{
  "moe_layers": [1, 3, 5, 7],
  "balance_loss": 0.000158,
  "groups_per_token": 4,
  "norm": "rmsnorm",
  "train_tokens": 1042000000
}
Below are experts of layer 5 (counted from 0) of a mixture-of-experts language model. Rows are named router (the router's row for the expert), up (a neuron's input weights, with its number) and show model dimensions 288-383. Each number is 50 + 12 x the weight over its row's rms, rounded and kept within 0 to 99.
Before each expert's rows: a language model's description of what the expert responds to. This comes from a sample of Wikipedia text that the model never trained on.

# expert 3
It responds to: Coordinating conjunctions, commas. Mostly and, or, but, commas, semicolons and which joining clauses or list items; also the surname particle Van, as in Rob Van Dam.
router:57 62 74 58 46 63 49 44 55 25 42 37 50 54 44 50 61 46 51 62 49 46 43 58 42 45 38 37 66 58 49 55 39 24 31 52 55 30 40 43 75 36 46 80 44 62 41 47 39 56 61 76 55 29 65 28 32 48 56 38 53 55 42 51 66 46 59 46 63 39 48 39 74 44 24 46 44 40 50 39 46 49 37 51 56 40 50 56 65 54 47 43 64 40 51 53
up0:43 53 45 50 41 34 49 69 62 52 35 67 57 51 39 48 50 64 39 48 14 51 54 33 50 31 75 52 61 51 27 57 40 52 56 38 33 34 46 58 16 59 47 39 42 52 46 59 41 48 52 61 39 64 50 23 48 63 53 51 23 44 33 60 55 36 54 44 50 55 73 56 63 42 32 67 59 23 68 62 48 80 32 45 48 39 48 42 42 25 59 68 56 50 45 46
up1:56 76 50 43 39 30 52 56 51 58 50 35 56 51 55 19 32 50 50 46 42 60 63 18 62 42 42 60 69 51 54 59 28 44 63 31 37 48 44 41 43 56 42 34 62 53 67 55 47 33 48 49 41 59 60 43 67 53 43 81 39 37 35 56 36 39 34 44 45 63 51 66 48 69 50 50 42 41 50 43 57 33 46 44 55 33 67 85 46 55 31 23 66 60 47 38
up2:43 55 70 42 54 52 37 36 71 50 72 51 48 47 50 75 50 49 61 42 53 43 60 53 56 52 69 51 43 63 48 53 42 22 52 46 57 35 26 64 45 51 41 44 52 64 29 42 59 56 48 63 32 46 56 49 35 52 51 54 51 38 35 58 65 48 66 71 56 47 49 50 29 30 72 45 36 53 50 42 26 40 32 45 58 48 57 59 33 54 55 47 73 52 38 63
up3:24 42 57 55 49 46 44 42 68 42 57 38 55 43 58 43 42 51 69 43 49 47 60 50 37 57 50 44 46 38 43 59 47 44 38 57 64 62 42 46 60 26 48 48 26 63 38 54 64 60 49 43 52 42 67 46 47 50 53 47 43 52 57 51 46 48 56 35 38 47 52 73 37 30 47 45 49 54 22 57 50 48 62 40 52 30 45 59 52 27 36 30 49 52 32 49
up4:60 59 42 46 46 44 48 62 46 43 40 43 50 57 59 40 71 49 69 63 47 65 62 52 56 54 46 35 55 53 46 48 35 40 44 42 49 30 64 68 56 64 71 55 50 49 50 80 47 68 62 31 33 48 38 50 48 59 34 66 49 47 66 44 47 45 63 34 48 55 43 72 66 51 40 60 44 62 50 43 28 35 43 37 53 56 63 45 44 40 39 37 56 55 70 50
up5:62 51 53 60 67 60 57 35 60 32 32 40 44 41 55 54 43 42 47 54 54 45 45 47 33 66 37 54 40 50 62 42 54 33 48 49 37 42 42 58 56 66 42 50 39 55 42 23 50 33 42 57 52 51 31 41 27 63 62 57 61 30 42 48 48 37 40 40 48 32 54 27 60 49 52 37 59 58 56 40 65 26 39 46 36 41 59 57 53 41 44 53 34 45 66 46
up6:77 37 41 44 54 49 41 56 46 61 65 45 73 48 34 61 28 58 42 39 66 43 28 40 44 64 25 34 66 60 41 46 29 59 65 45 45 51 52 57 59 48 56 59 32 87 46 74 49 58 52 37 52 52 56 58 56 61 51 39 41 37 35 44 48 46 32 33 36 50 39 42 52 41 65 26 52 68 45 62 42 40 35 49 41 41 55 53 30 36 51 44 52 63 51 58
up7:33 53 52 53 40 46 34 56 47 56 36 71 47 52 48 44 31 29 44 45 40 58 30 86 57 34 37 38 31 36 56 62 44 58 52 49 30 71 41 65 59 67 48 35 51 66 57 68 62 52 58 63 46 40 71 47 43 37 46 60 41 44 81 40 37 43 30 46 53 42 55 49 42 52 40 56 61 65 72 34 28 41 36 58 42 38 21 49 51 53 35 37 32 43 26 32
up8:61 39 54 46 48 43 47 39 55 42 57 63 52 38 42 55 59 58 57 56 47 56 54 68 52 36 46 51 43 44 51 52 47 53 47 47 55 60 56 34 75 50 43 78 49 39 38 54 41 60 52 34 55 65 44 46 51 51 46 53 38 42 71 48 54 33 66 51 42 33 56 52 40 32 56 68 51 52 44 35 44 52 36 56 38 39 52 30 53 60 37 36 62 62 58 46
up9:58 60 67 41 56 87 36 34 60 65 67 64 63 60 44 35 54 43 44 50 41 30 35 65 38 50 30 60 25 54 40 42 50 49 49 69 70 42 49 67 50 55 64 44 55 66 50 59 53 51 63 47 44 41 53 59 94 84 51 70 46 42 47 50 61 39 45 37 59 56 43 50 53 35 62 46 53 61 84 38 47 64 32 68 41 47 30 51 61 48 51 63 42 28 46 51
up10:50 53 45 46 46 47 39 53 70 63 36 22 69 31 57 34 54 68 53 44 53 53 41 71 41 37 52 33 36 57 42 71 66 61 58 44 63 47 41 34 36 34 56 60 53 53 55 31 47 58 45 40 54 35 55 71 62 49 43 47 70 37 79 58 60 52 35 50 45 52 47 52 42 64 59 49 83 54 65 52 52 48 26 62 43 58 35 63 58 64 49 72 59 63 57 61

# expert 42
It responds to: Open parens, lowercase starts. Opening parentheses before years or notes, slashes as in 98/100, and lowercase word-start pieces like p, l, ext.
router:55 64 52 50 61 53 56 70 48 47 42 45 32 53 28 43 59 38 44 39 53 51 60 46 57 29 53 76 51 44 60 44 27 44 30 50 53 65 67 50 43 59 57 68 52 45 39 63 48 41 46 47 72 45 58 62 65 40 69 45 60 60 44 61 34 43 68 60 40 73 49 60 59 51 63 75 75 58 50 39 55 35 59 53 58 46 41 47 43 71 53 48 51 50 54 50
up0:50 46 58 64 42 67 62 48 54 54 65 36 57 49 27 64 38 42 43 47 73 54 53 76 52 32 41 48 47 63 38 42 28 70 39 33 57 65 48 32 50 61 40 50 63 58 50 70 68 52 48 51 55 57 46 46 52 50 45 38 46 37 30 41 31 38 43 50 36 44 49 48 54 32 78 34 49 40 41 53 42 53 56 55 65 43 67 46 28 55 42 50 47 44 44 64
up1:44 63 62 43 69 47 49 60 39 47 23 38 53 62 50 50 36 61 49 36 46 48 49 58 58 33 40 45 56 36 70 68 56 60 55 38 49 38 33 61 50 53 57 55 55 51 55 38 59 48 64 47 62 52 41 55 39 78 48 35 53 62 58 52 47 28 47 47 53 38 70 51 46 41 50 59 46 41 80 48 63 51 64 54 67 18 38 46 21 51 40 65 56 52 59 52
up2:35 45 46 59 75 21 34 57 50 34 52 46 58 55 46 51 35 60 31 68 63 41 53 64 59 58 44 53 46 50 37 42 64 41 46 57 46 37 63 60 55 59 62 53 69 67 47 39 66 42 85 44 39 49 45 32 41 52 49 48 51 59 37 45 45 31 50 63 64 59 66 52 83 28 55 44 69 36 24 54 39 64 66 50 50 44 55 76 46 29 47 59 57 50 32 52
up3:62 46 66 48 70 42 55 37 64 55 66 39 65 35 47 55 47 64 78 34 48 46 49 48 64 49 47 57 37 37 54 62 35 62 54 67 20 56 38 36 51 81 39 59 55 67 23 63 53 42 35 45 58 42 50 19 60 35 39 39 48 52 61 65 35 41 46 37 34 52 38 59 39 41 46 54 44 49 29 53 28 52 53 57 38 53 32 45 55 65 62 38 29 71 48 66
up4:35 66 61 61 54 48 44 58 48 66 51 41 69 51 31 73 48 36 38 53 55 58 51 64 51 63 40 35 41 51 54 69 38 51 75 41 60 56 57 53 42 42 64 76 33 31 49 41 57 45 65 58 36 62 75 40 56 24 41 58 43 45 34 39 61 54 39 59 54 65 42 50 67 51 47 35 34 59 44 50 34 49 55 40 52 59 53 54 43 59 56 42 67 55 46 54
up5:44 44 61 44 45 81 56 44 55 56 54 71 58 57 72 60 59 61 58 61 62 46 53 47 37 50 57 21 71 33 70 47 49 32 42 50 52 67 51 67 73 28 43 35 48 68 33 40 65 73 41 52 51 44 59 53 32 53 38 43 55 21 70 64 35 43 54 56 41 53 44 46 50 29 56 44 51 38 51 44 59 51 44 32 42 54 46 46 34 52 71 53 43 45 35 52
up6:48 55 46 46 50 37 34 63 54 54 60 35 42 48 35 65 52 60 30 54 55 35 39 39 68 36 57 57 43 50 52 61 62 29 53 80 34 53 61 53 32 33 45 67 61 55 43 53 36 56 54 49 42 50 60 43 49 53 63 56 66 52 69 33 55 56 62 60 50 65 42 25 50 25 47 46 31 51 51 31 52 47 39 50 58 61 27 65 60 64 55 60 49 29 61 58
up7:28 58 62 65 47 57 56 49 38 49 56 83 36 56 49 55 54 57 33 67 59 56 60 49 72 72 50 41 49 58 59 58 61 50 53 52 35 42 35 31 65 51 50 51 59 63 45 24 62 56 61 51 59 48 46 39 59 33 57 47 45 45 33 56 60 34 85 47 55 53 60 45 56 39 61 51 44 36 59 24 54 26 36 51 40 52 50 46 64 47 54 65 61 52 47 48
up8:52 75 40 31 64 67 51 36 31 73 57 55 75 28 48 49 55 49 23 56 61 44 39 50 38 52 60 48 42 39 50 49 37 66 42 48 58 58 45 41 44 54 78 58 53 41 15 59 32 44 36 66 52 35 43 39 54 26 61 38 07 80 42 47 65 44 49 48 50 62 41 37 30 73 59 40 60 44 50 28 44 52 56 22 64 39 39 31 52 53 53 41 39 56 53 50
up9:40 45 68 45 48 43 58 43 27 64 49 49 42 44 66 62 48 50 22 50 54 27 38 70 48 69 59 58 28 68 70 61 54 39 55 42 55 71 40 37 62 57 55 27 60 49 18 42 48 51 76 46 56 38 68 57 43 57 51 78 42 51 52 36 51 31 45 48 53 57 45 48 84 44 57 82 40 26 64 78 57 65 51 44 48 58 59 53 45 67 46 38 28 44 30 38
up10:49 52 36 71 42 48 37 56 47 40 56 47 25 49 54 45 48 72 43 42 38 59 45 70 48 56 36 46 52 54 63 64 42 63 40 61 20 58 52 59 52 49 62 54 59 28 46 58 52 41 42 35 59 83 44 22 54 53 48 30 63 44 56 39 58 73 69 49 39 47 51 72 71 44 47 40 54 54 64 36 49 58 37 35 46 43 52 50 48 76 65 57 52 44 60 50

# expert 8
It responds to: Section headings and conjunctions. Words opening == headings such as Career, Reception, Plot, History, plus and, commas, parentheses and dashes in lists.
router:53 53 49 58 34 46 28 57 30 63 43 57 56 46 44 42 52 56 51 59 49 50 53 69 53 38 53 40 69 36 55 48 44 29 42 41 58 54 56 62 77 44 46 64 60 57 37 44 55 26 60 46 32 61 40 80 32 31 63 31 41 63 59 56 42 33 67 52 65 62 62 33 47 65 48 32 42 43 60 39 48 47 39 43 39 36 36 44 31 60 67 43 42 51 29 33
up0:49 51 44 41 49 41 63 54 46 56 51 47 20 44 29 51 44 60 50 53 25 51 54 53 49 46 28 45 55 48 59 53 67 50 64 58 33 51 70 52 54 32 61 59 49 42 44 31 53 39 53 47 57 50 47 45 48 40 38 50 57 55 46 60 43 52 55 60 29 32 57 36 48 43 72 27 42 42 50 37 48 43 36 36 47 52 33 32 58 65 52 58 63 43 44 56
up1:38 42 39 53 45 57 43 39 41 40 36 61 43 41 36 27 40 70 68 45 65 51 58 57 33 61 49 52 34 62 58 34 60 50 73 49 56 56 36 73 56 65 69 52 40 62 46 51 54 43 60 42 54 65 48 42 41 42 54 37 57 47 42 53 50 58 43 37 57 68 35 52 54 56 65 27 47 43 43 48 42 38 41 36 40 50 32 51 29 63 58 53 65 56 31 32
up2:58 35 46 72 50 51 42 74 35 49 56 54 44 69 51 55 61 50 65 42 66 60 65 48 58 72 25 42 41 61 35 59 54 27 14 43 44 37 56 52 44 44 67 70 35 33 47 59 45 40 46 11 14 63 43 32 39 46 57 79 75 34 62 57 65 45 40 57 38 70 23 57 46 26 63 61 42 39 48 54 55 44 50 52 37 44 39 38 51 46 54 72 40 44 60 38
up3:32 30 50 65 47 47 73 72 50 32 39 58 66 67 60 46 33 62 45 61 32 38 47 60 47 39 63 50 24 56 53 53 66 54 59 55 69 40 60 71 54 50 49 59 48 62 30 39 40 61 58 68 57 45 39 44 52 64 38 50 52 27 65 68 67 47 58 65 38 46 38 58 68 44 48 40 56 61 63 44 48 48 54 59 44 28 33 32 64 66 57 59 54 54 41 59
up4:36 58 56 53 28 58 54 71 49 51 55 53 53 42 42 61 52 40 47 72 68 32 32 44 46 51 42 37 41 52 46 64 51 36 48 45 63 64 44 51 63 42 53 59 62 53 48 57 51 50 47 40 55 47 44 58 44 51 57 56 47 51 58 64 48 48 29 56 60 51 57 43 48 33 68 55 59 19 51 69 59 55 58 58 65 59 52 31 38 34 60 45 54 53 48 32
up5:54 50 73 44 71 23 59 66 55 43 50 54 69 33 48 40 38 40 47 40 56 51 50 47 47 38 39 40 54 37 58 48 66 36 53 64 47 35 41 55 42 15 60 62 36 53 40 34 48 52 62 44 72 60 57 58 25 25 44 31 57 55 48 59 41 41 58 64 66 24 61 55 41 61 79 53 31 45 45 48 70 41 41 47 38 29 58 45 43 34 48 57 53 57 40 45
up6:60 45 53 55 53 46 38 50 52 65 57 61 59 55 32 42 55 80 56 60 55 74 64 67 43 67 68 56 41 55 59 32 46 60 50 55 52 41 59 38 47 48 39 57 70 63 36 49 44 48 61 27 40 72 22 53 50 55 38 58 46 44 37 44 48 28 36 47 62 48 35 43 53 45 43 40 40 39 48 49 64 45 61 53 71 53 55 33 69 38 65 51 56 75 45 51
up7:43 53 24 52 42 55 41 59 66 61 64 43 56 53 49 48 53 63 43 38 48 60 53 17 43 27 61 52 58 54 62 49 66 58 55 52 49 54 60 65 37 40 54 42 56 37 90 53 60 56 48 35 49 66 50 34 63 33 61 52 44 32 35 65 54 38 33 41 30 57 36 57 20 55 37 43 49 52 44 48 56 60 61 39 49 63 65 49 54 46 36 46 53 41 32 46
up8:33 43 45 37 59 48 56 21 57 66 75 39 40 43 31 63 58 53 38 46 55 41 43 44 55 55 47 40 58 42 60 53 44 42 40 42 72 41 42 28 61 40 45 25 30 68 35 44 43 34 56 34 55 44 56 65 29 32 48 37 23 43 49 83 58 49 59 40 60 36 45 56 56 57 45 66 37 52 33 55 33 53 58 49 61 56 24 53 72 61 55 44 70 43 48 40
up9:53 61 37 57 46 48 51 64 60 56 50 48 41 38 53 46 63 62 30 51 68 45 34 63 44 48 49 67 54 69 41 43 40 38 60 55 54 29 45 43 33 43 76 49 56 42 73 27 53 51 69 51 68 66 46 47 56 51 49 56 71 49 51 56 57 30 51 38 38 44 65 55 57 67 38 64 38 53 55 46 46 31 56 71 40 37 66 43 54 56 52 52 48 43 39 54
up10:63 58 36 54 39 61 46 49 39 42 35 38 51 49 48 56 46 60 58 75 49 57 52 51 43 56 36 49 29 34 67 65 54 37 45 78 47 38 34 72 42 32 51 46 40 38 68 39 48 46 33 47 42 44 54 49 35 35 45 52 43 52 47 65 48 56 48 40 30 49 38 55 36 36 43 40 72 60 55 49 44 60 49 61 73 63 53 32 10 40 72 49 50 37 65 49

# expert 28
It responds to: Clause connectives. Conjunctions and discourse words that begin clauses, such as but, however, because, although, which, they, plus commas ending clauses.
router:37 47 61 46 56 41 46 60 35 53 62 32 38 31 47 26 48 65 50 59 31 30 66 45 57 54 44 51 59 66 51 32 52 42 70 33 42 58 70 52 60 41 52 53 52 57 80 47 30 55 40 44 44 44 50 45 37 49 36 39 63 73 53 51 46 65 51 57 28 41 48 58 68 47 41 45 66 67 73 52 45 61 35 43 55 34 46 25 66 48 54 39 51 72 31 39
up0:53 39 44 57 50 53 37 60 40 49 60 36 53 56 64 59 61 43 56 39 62 64 35 48 59 44 57 53 56 54 49 36 69 50 74 58 37 50 61 60 41 43 50 56 52 48 42 53 34 60 38 65 49 24 44 50 51 50 46 61 30 55 38 70 25 55 42 27 28 48 40 59 48 52 27 32 37 55 35 58 40 39 54 39 56 52 45 46 43 44 49 49 45 59 59 62
up1:44 61 38 44 41 37 53 34 34 63 36 57 42 39 47 43 66 47 34 44 56 43 49 56 40 55 37 58 25 53 31 61 46 65 59 36 21 46 59 61 60 63 71 57 39 64 46 48 43 48 45 51 57 50 52 53 42 35 37 41 48 65 62 48 42 29 13 35 54 31 53 49 67 60 66 49 49 55 45 39 32 51 40 67 39 67 40 35 47 48 39 77 46 47 41 45
up2:57 52 48 52 61 56 49 86 55 43 29 43 50 45 55 47 40 42 35 37 40 53 43 45 49 42 42 62 61 54 42 63 53 54 46 47 44 47 40 57 49 37 63 62 42 55 56 36 27 58 68 43 65 57 34 59 57 67 39 56 77 57 51 26 25 34 41 37 52 47 59 49 51 60 46 50 55 37 52 31 23 31 53 43 67 56 34 34 28 62 51 59 55 70 50 43
up3:57 42 46 46 46 49 38 54 44 61 70 37 54 54 43 72 53 52 36 59 45 53 47 39 36 29 57 54 63 45 54 34 42 42 61 40 50 48 44 49 60 46 52 69 47 55 68 17 52 57 52 54 35 53 45 65 52 67 41 38 41 47 60 50 38 47 49 60 53 69 45 48 49 42 46 43 69 38 49 45 48 37 36 53 56 64 52 53 52 05 46 34 57 68 48 47
up4:36 38 47 48 65 45 47 57 36 23 37 58 69 57 59 44 65 37 56 65 55 57 49 72 52 36 36 31 41 42 50 39 39 50 50 48 37 43 36 55 47 38 25 53 52 46 58 50 44 39 53 61 34 83 56 47 72 46 42 48 47 46 66 44 36 50 47 37 69 33 47 47 81 66 58 38 50 62 54 61 52 57 61 39 57 46 45 15 60 59 22 50 62 63 62 49
up5:55 47 51 46 46 49 38 47 57 68 47 62 52 50 47 47 56 67 56 37 46 53 47 47 43 40 57 49 46 60 26 54 60 44 62 30 56 50 54 75 52 47 41 33 29 53 53 39 44 45 47 49 67 25 56 52 49 54 47 54 53 44 77 46 36 46 56 33 63 60 45 37 56 45 67 43 70 83 35 62 55 85 39 51 43 61 32 48 54 47 53 44 27 49 49 35
up6:54 63 37 36 53 46 64 42 52 42 53 71 40 59 55 83 57 39 43 50 65 58 55 50 34 61 48 66 53 46 33 35 63 67 52 44 52 55 54 40 27 47 47 41 42 53 51 64 57 57 52 45 44 41 45 46 63 40 37 51 49 31 48 47 47 32 64 50 43 43 41 42 50 52 42 56 57 42 22 53 43 58 49 49 47 22 38 33 43 38 75 71 36 42 46 30
up7:25 35 38 62 55 47 71 40 48 32 49 37 54 39 58 38 39 49 61 49 25 51 53 44 51 73 76 64 55 54 19 57 47 61 44 52 55 49 77 30 71 31 71 69 33 65 41 47 71 33 44 32 55 57 41 36 50 70 70 45 60 54 50 44 50 46 30 32 60 34 40 51 62 52 71 45 47 34 67 66 53 87 76 39 40 46 55 63 43 49 42 19 59 52 62 42
up8:49 46 39 52 55 43 54 39 51 42 40 48 28 52 28 50 53 35 39 55 54 50 63 28 52 43 59 40 59 54 42 35 41 57 67 39 50 19 58 22 41 40 40 53 47 46 62 68 48 56 72 54 51 39 34 47 42 43 43 51 63 42 60 57 34 59 18 28 61 66 64 82 48 45 45 50 47 43 61 54 34 53 54 48 48 60 39 43 28 50 56 72 47 68 70 52
up9:55 72 45 43 60 58 46 25 70 54 33 32 62 46 32 34 39 54 50 52 52 56 68 45 44 48 33 42 51 45 41 45 49 46 47 45 47 44 43 47 34 68 43 56 52 75 56 59 76 47 68 82 34 47 43 50 44 58 58 59 57 49 46 58 63 56 42 46 49 57 86 66 62 46 66 46 76 44 55 58 31 55 29 29 60 43 45 39 81 64 54 38 55 57 66 33
up10:74 59 54 23 43 33 56 56 55 41 53 52 26 70 61 42 38 59 46 49 70 53 41 53 27 24 51 55 65 60 56 40 50 55 75 52 63 41 55 42 45 30 75 53 52 18 55 56 51 56 60 41 24 28 43 39 30 63 48 38 73 52 37 53 41 44 82 40 57 58 43 46 51 53 50 53 39 65 37 31 43 42 45 49 30 37 70 53 55 53 59 39 56 52 57 40

# expert 57
It responds to: Numbers in tables; Spanish articles. Numbers and spaces in table cells and scores (29–43, 22), Spanish articles de, la, los, el, and same, top, following.
router:63 31 46 51 46 62 71 39 11 60 53 40 55 37 44 52 28 44 58 66 42 61 50 46 60 38 48 49 70 55 52 43 56 60 65 53 54 41 55 56 38 69 30 68 64 64 50 59 51 45 15 60 35 49 42 57 71 25 53 28 68 43 40 56 61 36 52 53 45 54 65 68 46 42 44 54 60 59 43 53 58 51 28 50 58 42 45 54 41 48 56 47 63 31 47 48
up0:40 51 44 38 40 67 55 36 61 56 41 54 65 39 36 58 55 42 50 66 44 60 40 56 72 70 53 53 50 51 45 49 50 46 59 86 65 67 50 50 48 46 33 40 40 48 64 50 60 45 54 48 34 48 29 55 45 33 39 54 92 70 53 46 49 25 44 74 36 36 67 18 61 60 46 74 41 52 64 84 40 38 43 44 54 39 39 64 48 44 67 49 48 39 44 45
up1:22 42 45 45 57 41 58 48 28 64 73 28 57 68 34 42 49 62 49 40 67 46 48 67 43 43 58 28 69 50 47 28 41 37 36 62 55 37 55 52 40 41 53 52 60 47 62 50 63 37 28 61 38 56 70 52 64 49 54 51 79 48 57 38 66 51 53 34 55 70 49 77 43 53 46 39 45 43 59 56 47 65 65 45 49 49 40 52 36 75 51 47 59 45 51 47
up2:44 52 61 52 47 34 46 35 49 30 41 43 44 40 45 58 55 56 50 47 39 39 56 63 36 51 48 75 39 55 52 39 40 49 48 70 34 56 54 57 57 59 36 19 69 45 68 64 32 63 42 55 53 38 66 38 53 49 40 58 47 37 51 52 59 55 54 51 47 42 51 43 46 68 64 64 43 44 58 52 51 68 36 47 48 60 50 56 50 62 55 54 72 52 33 75
up3:65 36 37 32 54 88 59 60 55 43 29 51 43 46 37 42 38 51 60 55 38 55 47 39 52 58 55 58 51 59 60 52 68 30 56 68 62 44 41 55 55 38 59 45 57 49 60 47 75 58 27 35 57 55 25 53 62 58 44 56 59 48 56 50 54 30 62 55 55 46 66 45 37 47 44 53 50 24 45 50 37 45 40 37 38 60 54 45 44 70 45 53 51 54 74 35
up4:56 54 37 39 55 66 54 54 30 49 58 42 35 58 67 71 55 47 36 58 44 51 28 47 61 49 56 63 65 53 69 66 33 46 57 56 43 61 59 45 54 51 57 30 64 52 45 42 47 40 37 43 52 39 48 62 57 59 52 47 40 42 44 52 52 46 54 59 43 48 51 60 38 62 65 29 44 72 47 56 56 39 66 46 69 53 37 45 58 33 38 65 43 49 56 42
up5:38 37 51 53 60 42 63 76 33 49 65 44 47 43 55 52 45 40 40 45 50 62 58 54 54 44 42 56 32 55 31 50 47 69 47 40 42 55 54 48 44 63 71 41 64 61 69 51 64 58 35 74 20 52 43 38 51 39 47 59 69 51 46 44 41 52 59 42 49 52 49 52 46 54 37 26 57 57 48 48 60 81 57 60 48 52 47 56 34 51 62 62 51 45 32 51
up6:52 61 58 48 35 66 35 49 52 72 61 41 43 40 56 54 43 45 84 37 53 56 50 56 59 56 16 59 43 64 40 56 65 62 54 37 47 49 45 46 65 49 48 61 24 58 25 36 57 31 32 69 66 29 46 46 50 64 46 41 65 32 51 59 46 49 38 50 59 47 45 47 59 52 52 60 57 40 53 56 75 56 43 43 62 53 65 45 43 41 61 56 43 50 49 39
up7:44 36 12 20 49 57 67 53 57 67 36 52 49 25 68 42 36 47 65 64 72 51 44 58 54 38 57 73 51 52 35 56 54 62 63 49 46 27 47 36 47 49 55 57 67 64 67 66 57 45 41 66 27 50 56 37 61 40 54 53 33 58 33 38 65 38 34 56 48 46 23 72 45 46 37 46 35 56 43 56 59 55 29 67 74 44 42 42 58 26 31 69 64 44 43 40
up8:49 44 55 43 58 70 46 40 31 62 50 54 65 68 28 75 47 55 71 57 43 51 58 54 50 28 45 55 31 57 25 36 50 44 95 62 50 48 55 61 56 50 65 53 39 61 50 51 48 55 29 65 56 29 45 53 72 30 59 33 48 57 31 44 58 58 64 69 60 48 75 50 29 55 77 52 38 56 56 50 29 49 58 34 50 51 55 72 51 39 60 68 51 51 52 52
up9:67 50 44 61 62 52 49 38 40 48 54 68 45 44 49 48 60 47 33 53 31 45 54 50 64 56 48 52 32 63 60 52 41 51 51 61 31 47 57 47 64 59 50 35 44 61 50 39 28 54 71 39 60 64 27 52 54 62 63 27 22 52 39 62 51 48 45 46 41 72 78 63 32 41 66 34 49 64 54 73 65 50 50 33 63 38 59 47 33 60 34 68 42 64 45 40
up10:42 46 50 44 58 58 66 62 60 45 56 38 73 58 49 63 39 63 47 50 44 48 65 52 42 60 56 71 46 63 50 43 43 59 47 37 56 61 46 66 55 35 59 50 34 70 54 63 56 38 44 54 30 45 49 40 43 49 45 37 60 40 60 46 59 40 57 55 85 56 59 62 31 47 33 54 62 53 68 56 49 63 44 28 42 51 36 61 36 22 52 39 43 35 40 59

# expert 6
It responds to: Table cells, "the", name endings. Pipe and number cells in tables, heading markers, "the/The" at sentence starts, and final pieces of place names, as in Sul, wa, Brazil.
router:67 64 63 66 55 47 38 41 41 50 43 32 46 58 65 34 74 58 47 47 69 57 20 47 51 60 53 50 63 46 33 48 23 51 50 62 41 50 58 64 68 45 39 61 66 73 65 48 50 50 47 59 55 34 64 37 62 58 51 43 23 59 52 40 55 43 68 61 38 51 19 69 24 52 51 39 44 23 43 65 52 38 59 65 49 67 34 57 51 62 31 58 31 37 55 60
up0:31 48 37 71 60 51 58 54 38 46 50 42 63 39 43 41 52 53 49 58 46 44 42 57 51 44 48 41 55 60 57 37 60 68 56 48 42 54 59 48 51 39 46 58 58 57 56 58 40 31 48 49 38 47 62 47 60 54 30 47 29 52 49 35 43 39 40 48 46 72 57 50 58 54 60 49 26 41 24 58 61 62 53 57 57 54 55 38 44 53 50 43 57 30 38 44
up1:56 34 53 45 51 60 29 56 34 29 61 52 52 27 36 37 55 64 37 47 43 38 58 49 63 43 51 49 58 39 40 46 52 55 50 45 53 50 57 45 44 36 54 48 71 24 71 35 59 44 55 42 50 66 40 46 48 61 51 51 51 41 57 39 58 38 62 33 54 46 67 36 45 57 52 34 34 47 45 32 47 63 62 53 49 67 45 65 51 35 48 42 37 53 41 47
up2:46 37 56 42 64 56 45 70 59 43 64 27 73 21 56 32 55 69 47 56 40 44 47 39 55 59 99 63 52 60 53 59 44 41 43 45 55 61 51 68 37 61 54 52 45 50 48 53 55 53 50 20 49 48 47 62 41 54 71 63 17 44 39 46 57 46 55 53 60 58 47 49 64 71 59 68 46 53 57 61 70 46 13 40 53 42 80 56 45 57 40 62 52 34 49 76
up3:61 48 65 62 61 42 46 58 70 45 51 53 49 59 49 65 61 55 39 59 59 29 56 52 52 45 45 60 57 65 25 46 51 41 54 55 29 55 51 56 44 25 43 63 70 50 57 48 50 58 45 61 35 44 63 55 66 62 45 54 48 53 35 44 47 35 45 44 66 32 50 56 55 51 60 48 33 76 53 81 47 69 36 02 66 52 26 58 44 31 59 64 51 34 45 50
up4:55 56 54 54 73 56 52 72 50 51 53 81 56 58 52 21 56 53 35 53 55 39 50 53 36 42 69 70 50 65 30 55 53 48 29 65 36 50 60 60 59 52 47 48 59 36 61 70 61 54 56 44 37 66 34 54 56 66 43 75 58 48 55 68 52 60 41 32 69 46 38 43 53 51 58 70 36 40 48 64 79 51 46 80 41 52 59 55 39 44 44 39 48 49 35 44
up5:57 40 43 66 60 62 73 36 49 56 31 49 64 51 50 38 70 67 62 52 45 42 30 47 51 43 70 65 64 44 40 50 59 67 77 52 47 47 27 42 45 40 58 49 36 59 59 42 44 40 26 44 35 54 55 59 65 56 58 26 55 49 68 71 37 53 40 53 39 26 59 60 67 72 56 55 69 79 36 50 46 53 60 57 46 72 68 65 47 32 49 63 62 53 56 52
up6:35 47 46 59 47 47 39 65 43 51 57 54 62 60 41 37 35 57 74 65 69 75 55 63 54 53 65 60 56 53 66 54 41 52 35 36 39 34 49 60 49 36 39 51 51 51 44 54 34 39 67 82 54 31 67 62 65 47 50 30 46 41 60 42 65 50 35 51 51 65 53 76 46 43 52 22 27 41 50 41 54 58 78 57 69 57 52 55 38 25 24 34 45 30 50 62
up7:44 42 48 59 37 48 39 55 50 55 38 49 73 63 49 51 62 57 55 46 52 34 59 74 24 34 45 55 59 37 21 71 49 49 55 56 46 40 49 71 68 46 53 48 37 46 53 76 61 54 28 44 40 28 42 38 72 45 36 52 62 59 41 55 63 35 56 48 46 50 46 48 37 65 77 41 32 53 28 52 52 56 37 57 59 62 50 59 76 62 65 47 39 51 53 60
up8:59 78 48 46 27 57 57 50 44 53 44 59 49 61 72 41 38 51 62 35 69 45 50 58 45 60 63 68 55 61 51 53 37 40 60 50 41 63 33 41 45 41 71 33 69 39 38 66 51 56 47 58 40 46 45 49 38 64 36 38 75 32 60 52 51 53 53 43 33 53 16 47 29 41 50 43 47 41 26 48 61 41 43 39 70 57 60 60 49 76 65 45 41 44 64 46
up9:46 61 50 61 59 42 65 50 36 57 46 43 71 44 35 61 67 62 42 48 31 47 55 54 39 67 50 54 57 53 53 49 38 31 48 67 69 64 49 67 56 58 48 58 41 58 57 68 64 41 42 55 34 68 58 53 54 52 48 43 40 55 43 24 31 29 32 42 33 44 43 42 56 50 30 33 66 26 51 59 65 68 44 53 47 49 47 47 33 44 43 48 50 49 39 54
up10:59 53 54 78 55 46 75 41 55 46 59 48 57 56 53 39 34 56 39 45 63 44 58 56 36 46 63 63 49 46 61 59 49 48 53 39 58 30 60 54 46 70 48 54 46 76 31 54 41 51 54 58 49 65 59 43 65 27 58 45 47 35 25 72 36 69 53 34 72 26 33 40 35 52 66 43 54 35 41 36 76 66 36 57 62 42 41 45 68 47 61 75 44 51 30 33